Weights of a small mixture-of-experts language model, trained from scratch on English Wikipedia.
Size: 12 layers, 82.5M parameters.
Experts: 192 SwiGLU neurons an expert, a softmax router.
Training: a variant of SOAP for the experts, 330M tokens, 5031 steps.
Below are experts of layer 3 (counted from 0) of a mixture-of-experts language model. Rows are named router (the router's row for the expert), down (a neuron's output weights, with its number) and show model dimensions 256-319. Each number is 128 + 32 x the weight over its row's rms, rounded and kept within 0 to 255.
After each expert's rows: a language model's description of what the expert responds to. This comes from a sample of Wikipedia text that the model never trained on.

# expert 38
router [172  98 182 122 109 183  86 134  54 127 124  79 136 118 130 142 115 128 101 114 105 121 173  72 173  90 143  96 145 109 125 138 129 139 150 130  94 140 144 127 108 120 167 118 123 164 146 124 164  83 114 158  96 155 100 159 123 138 187 141 144 126 164 167]
down0 [152 108 153 156 129 115 158 131 136  85 137 128 101 113 153  99 124  93 139 188 176 103 137 105 105 133 160  90 121 147 160 164 166  73 107 151 105 106 182 155 171 133 117 121 114 125 159  93 174 146 180 135 153 114 126 125 104  95  98 114 120 167 126 157]
What it handles: Word-start fragments

# expert 35
router [127 171  63 139 106 161 104 154 137 118 158 148 119 126 151 119 100 149 133 154 156 163 133 120 114  81 116 186 157 116 136 122  74 119 159 108 114 105 175 136  76 141  95 186 103 144 179 204 138 173 119 119 143 102 181 182 153  87 193 114 141 138 149 130]
down0 [ 89 166 122 151 102  99 161 169  98 128 168  97 183  54 145  91  95 135  86 135 138 131  19 151 139  82 133  96 130 168  93 107 156  69  72  95  64 108 125 144 148 109 110 111 114  89 129 108  79 105 181 183  82  33 122 170 109  91 126 116 141 192 161 141]
What it handles: Common nouns and URLs

# expert 10
router [127  90 110 128 145 133 107 154 125  99 192 163  94 104  84 156 115 168 150  98  83 107 121 132 124 155  85  92 144  68 122 156 165 189  87 135 133 162 168 109 106 198 136  91 122 126 100  94 104  98 183 104 127 116 130 164  98 105  95 123 117 143  86 138]
down0 [171 153 171  95  46 140 122  80 143  96 103  96 184 151 133 133  99 138  86 123 135 123  84 115  83 122 184 100 103 122 183  50 165 119 128 187 115 149 147 104  78 187 102  91 103 125 142  83 109 116 130  69 163 109 148  98  83 168 115 114  19 119 104 101]
What it handles: Abstract nouns, complementizers

# expert 45
router [119 130 158  72  97  88 131 131  77 189 171 154 132 102 174  76 119 121 139 136 163 146  77 106 121 145 179  88  69 204 150 147  81 171  96 128 133 145 151 124 105 128 133 118 110 134 156 127 118  73 165  95 118 128 125 117 131  87 107  99  92  63 139  67]
down0 [212 126 168  98  84 162 106 123 106  98 168 115 129 147 148 111 118 123  92 198 125 155  94 215 151 100 133 156 128 126 140 146 143 180  96 163  95 128 141 169 137 150 119 119  92  99 158 203 129 147 106  93  90 107 120 170 152 162  68 196 113 121 190 140]
What it handles: Closing brackets and quotes

# expert 4
router [104 137 157 142 105 115 130  68 164 147 177  98  75 122 152 118  94 143 105 129 178 104 100 107 181 174 181 126 162 158 159 133 119 173 155 156 139 173 100 116 125 159 166 129 125 146 125  92 157 111 143  87 178  76 180 115  99 143 193 131 151 136 106  99]
down0 [ 94  86 152 134 157  97 156 160 161 126 173 136 154  84  57 159 136 132 169 166 171 159 119 127 126 167 121 100  37 111  93 139 129 137 119 118 121 170 149 148 102 153 123 121 131 129 140 134 188 139 139 182  82 122 166 102 131 119 146  62 114 120 137 145]
What it handles: Sentence-ending periods

# expert 5
router [130 123 105 161 136  95 122 159 140 120 149 132 138 229 163 143 150 141 177 128 203 128 114 176 107  86 129 154 157 127 143 119 128 124  81  82 162  71 132 104 144 125  87 211 171 170  74 184 169 112 146 134 101 116 145 139 133 102 181 124 164 125 140 117]
down0 [133  79 171 142 121 114  86 119 107 161 109 156 126 142 113  94 134 118 155 165 131 164 152 135 109  61  96 153 165 115 119 140 148 141  96 166 152 106 101 136 149 105 152  80 168 154  89 131  92 138 101 128 134 111 146 106 101  61 112 101 130 143 170 128]
What it handles: Coordinates and measurement units

# expert 9
router [123 160  98 136 166 165 154 102 155 161 156 119 137 113 143  74 142 127 178  92 101 146 130 127  89 108 120 164 168 105 147 198 146 153 115  97 132  88 119 109  84 174 159 124  52 136  72 112 162 134 165 119 135 164  87 146  98 165 126 112  89 105  78 116]
down0 [172 113 164 134 167 116 106 135 127 199 113  84 134 117 129 111  79 124  90 175 161 128 140 162 121 131 147 133 112 132 120 150 164 130 142 133  90 140 171 135 176 141 130 104 192  87 111 197 159 117 134 177 101 138 146 140 113 115  69  84 116 125 102 138]
What it handles: Commas and range dashes

# expert 26
router [141 109 108  69 189 111 188  87  90  50 107 171 159  99 138  90 121 126 155  76 192 153 165 147 128 127 162 151  87  88  97  76 120 150 148 157 115 121 103  84 114  82 170 126 156  95 147 102 116 125 133 125 124 137  69 164 150 182 124  81 128 186 152 167]
down0 [109 194 147 129 112 152  95 135 166 126  89 139  77 105 161  84 104  90 126 108 149 108 135 163 108  74 168 115 104  75  74 128 137 171 146 136 211  69 124  91 106  89  74 122 135 126 112 213 141 143 104  89 164 138 128 121 102  72 105 188 142 134  74  92]
What it handles: Linking prepositions

# expert 17
router [100 149 115 140 114  94 136 134 118 168 107 122 133 156 189  95 157 136  67 185 141 130 161 129  83 149 123  72  85 161  68 145  64 155 106  59 172  85 152 150 102 133 106 153 152 103 139 153  96 120  99 130 149 105 160 184 149  82 167 116 104 159 136 129]
down0 [156 171 117 123 163 172 126 124  97 179 157 105 125  88 186 165 146 145 130 169 111 105 135 127 163  88 102  51  96  62 127 139 137 166 143  91 105 134 175 152 157 103  91 123 114  72 113 225 100 199 150 114  98 116 150 133 117 103 139 132 170 101  64 106]
What it handles: Digits and number words

# expert 0
router [139 120 147 123 136 103 177 130 140 154 121 135 158 150 175 107 116 109  67 151 118 149 147 122 108 170 136 101  85 176 149 113 109 104 163 106  92 137 140 155  85  93 172 176 131 117 162 144  94 166 140 112 109  92 134 134 131  98 158 158 164 121  88 124]
down0 [131 158 157 135  97 129  78 103 190 197 116 118  84 118 189 137 119 142  92 130  99 130 101 136 149 159 173 147 101 235 167 121 113 106 143 146 161 156 138 122 134 168 133 120 162  78 161 108  90 136 158 141 114 121 120 155  88 103 134 127 148 127  99 176]
What it handles: Numbers and role nouns

# expert 1
router [151 120  66 159 139  99 166 174 164 192 150 122  78  90 154 154 190 182 149 127  85 149  96 127 184 125  75  82 185 132 168 128 120 125  90 124 147 111 166 124 115 186 117 122  74 142 123 150 195 109 119 124 125  83 156 132 160 112 100 128 162 135 131 187]
down0 [ 89 124 130 128 120 172 101 141  86 159 116 125 100  89 135 143 156 182  30 175 167 175 137 163 109 117 144 174 125 149 101 138 181  43 165  94 148 123 132 137 101 115 157  84 122 125 132 107  96 136 125 150 125 110 129 102 132 126 113  85 165 178 156  74]
What it handles: Institution and title nouns

# expert 43
router [ 88 120 131 130 119  95 126  98 166 146  90 158 113 103 110 114  76 166 115 134 153 164 101  40 156 128 201 165 101 110 146 103 109 143 120 175 101 145 128 194 120 106 128 149 131 115 138 156  98 184 145 118 115  76 110 221 125 163 141 130 150 104 110 123]
down0 [125 182 115  90 140 153 135  41 149  97 157  97 204 150  94 122 111 166  65 128 137 121 129 143 112 119 173 140 109 167 109  95 132  64 169 142 104 133 151  84  89 133 129 141 126 133 110  78 144 144 126 129 161 144 132 109 136 172 124 154 161 137 171  84]
What it handles: Football, coordinates, Spanish names

# expert 15
router [ 38 168 178 104 135 195 139 167 146  95  97  84 149  96 140 129 130 153 130 171 150  53 104  84 174 187 137 164 147  98 152  72 133  75 119 170 114 151 148 147 108 128 113 109 127  85  83 152 123 174 123 135  85 176  91  88 141 130 137  75 148 125 130 139]
down0 [169 145 135 106  86 157 131 158 142 122  84  94  70 105 112 102 165 128 134 186 119 122 175 111 153 111 110  98 165  70  95 143 126 151  86 129 124 152 102 120  69 136 105 146 113 124 148  92 169 104  96  94 122 138 233 152  86 120 163 128 112 165 140 146]
What it handles: Mid-word name fragments

# expert 14
router [147 145 147 169  87  92 152  88 115 152 112 158 147 105 116  77 142 134  94 160 126 158 106 122 152 171 143 162 149 170 115 121 132  81 124 151 125 150 163 172 160  70 120 148 166 153  80 142 153 162 166 105 117 101 171 146 131 153 110 145 146 171  98 109]
down0 [ 57  78 113 118  77 155 155 148  91  73 121 120 113 128 108 162 149  93 109 220 133 109 213 127 146 121  65 126 102  88 148 132 135  59 132 112  98 132 142 175 107 143  52  89  70 166 146  97 153 170 126 148 138 160 162 111 120  75 145 181 147 124 114 140]
What it handles: Title and number slots

# expert 11
router [ 89 115  52  91 154  62 152 147 147 153 158 152 174  97 163 179 178 105  58 107 115 108 178 156 107 169 134 109 149 143  95 128  56 131 160 182 107 122  91 153  83  76 141 124 118  87 171 113 119 164  85 107  91 136 191 106 190 115 111 153 127 181 114 133]
down0 [ 59 129 150 139 112 183  62 116 118 108 102 148 120 176 126 126 128 147 157 169 130 138  89 138 175  98  85 130 144 115 138 139 126  41 107 227 160 116  94 146 132  82 113  67 110  77 132 183  91 144 126 113 148  84 143 141  85  68 124 141 134  97 140 132]
What it handles: Table cell separators

# expert 40
router [172 123 143 133  97 115  90  47 151 149 158 162 128 130 166 110 146  97  76 173 155  73 121 138  95 116  83 148 155 155 107 109 132 139  76 119  81 127  90 121 147 135 133 130 144 131 144 114 142 131  98 168  78 142 177  93 135  85 130 158  89  91  88 115]
down0 [ 63  79 138 123 113 127 106 149 133 169 177 159 122 150 168 149 103 110 109 142 124 142 132 129 153 141  72  83 102 146 155 157 124 159 139 190 110  70  63 148 124 155 146 112 136 114 168 134 127  92 110  82 130  84 144 133 119 109 126 139 117 111 147 153]
What it handles: Year digits

# expert 2
router [179  85 127 174 106 108 121 120 195 131 120 156  69 112 119 124 131 100 143 159 162 130 114 180 138 103 143 163  94  75  80  70 138 123 102 181 102 139 136 102 162 155  67 126 186 134 172 119 122 108 168  85  57 123 106 174  97 101  73 121 217 110  71 110]
down0 [159 118 154 110 111 199 163 167  78 114 157  81 122 117 136 103 135  90  94 118 163  81 110  97 120 149 167 156  90  77 124 108 133 133 106 161 159 154 104 106 118 119 191 120 145  96  85 164 132 170 144 112  96 110 138 138 105 164  96 114 148  96 122 150]
What it handles: Time-span nouns

# expert 16
router [163 164  83  80  98  95 155 114  76 148 127  36 132  90 171  89 118  86 129 107 159 139  75  86 118  99  45 126 147 111  74 126  91 156 114 174  87 128 151 136 123 125 103  51 146 125 125  81 119 123 146 122  94 133 139 125 123  83 184 122  96 157 101 214]
down0 [ 90  89  74 118 142 150 186 180 150 133 160 135 177 111 157 114 103  89 104  75 172  94 120 160 144 117 195 158  92  78  80 125 171  98 129  55 143 141 120 128 100 147 113 126 138 106 140 126 140  74  84 148 125  94  86 160 114 115 154 145  76 154 159 128]
What it handles: Semicolons in lists

# expert 41
router [138 124 145 126 131 118  95  77  99 123 102 122 144  97 141 184  59  90  92 129 153 179 147  98 138 131 148  95  31 119  32 120 109  90 124 127 120  92  66 155 116 114 135 199 157 155 101 130 134 137 140 127 108 100 198 167  90  72  99 170 153 141 143 148]
down0 [177 117 101 113 143  86 143 170 128 127  95 128 128 113 104 125 150 109 129 112 133 188 141  74 146  93 142 146  91 134  64 139 129  64 129 103 108  57 110 135 114 100  75 112 139  93 102 133  97 144 138 102  90 140 141 197 128 117 158 128 109  65  57  82]
What it handles: Words inside titles

# expert 22
router [158 171 171 135 129 190  80 151 104 134 141 103 165 160 128 124  90 119 162 152 122 168 122 109 156 121 115 132 154 146  70 112 136 155 153 118 179 114 170 176 147 106  92 131  91 150 135  99 139  68 113 123 116 149  87  82 138  68 186 109 134 128 147 110]
down0 [ 92 132  88 121 137 116  97 132  83 196 130 133 156 109 184  78 120 107  81 124 178 162 125 133 141 133 117 109 132 123 120  96 108  96  71 137 161  58 151 124  93 122 101 166 131 108 119 129 149 118 107  87 146 108 125 174 159  97 151 156 153 123 129 107]
What it handles: Pronouns and word-internal pieces

# expert 7
router [148 101  87  99 186 121 170 166 132 102 124 149 138 166  97  94 128  98 164 127 111 160 170 139 130  83 174 123  65 174 122 119 128 167 140 141 108 154 102  83 155  83 165 149 172 120 120 133  74 173 130 103  95 109  96 146 104 179 115  86  95 136 188 135]
down0 [129 125 102 120  54 138 175 111  71 187 109 138 125 140 123  15 121 113 146 185 115 118 139  99 155  98 139  96 206 149 100 143  97 138 152 107 153 110 132 179 112 160 155 123 124  84 154 136  74  51 109 144 135  86 123 109 125 106 137  86 128  73 152 112]
What it handles: Complement prepositions and to

# expert 33
router [108 163 191 118 123 221 118 208 163 122 127 134 117 121 107 120  78 188 121 134  84 100  90 121 151 126 104 103  96 111  88  91 171  57 152 159  97 147 126 106  89 101 132  87  77 155 175 135 130 167 133 136 134 172 137  73 180  83  88  86 195  99 188 134]
down0 [148 174 120 126 130 152 116 157 103 152 202  89 130 172 111 196  79 109 174 101 143 102 150 135  91  56 148 130 101 171 116 152 165 162 117 141 118 183 124 170 181 134 176 167 122 133 148 112 132 183 152  80 146 192 158 164 111 117 136  69  90 115 119  86]
What it handles: Mid-word name fragments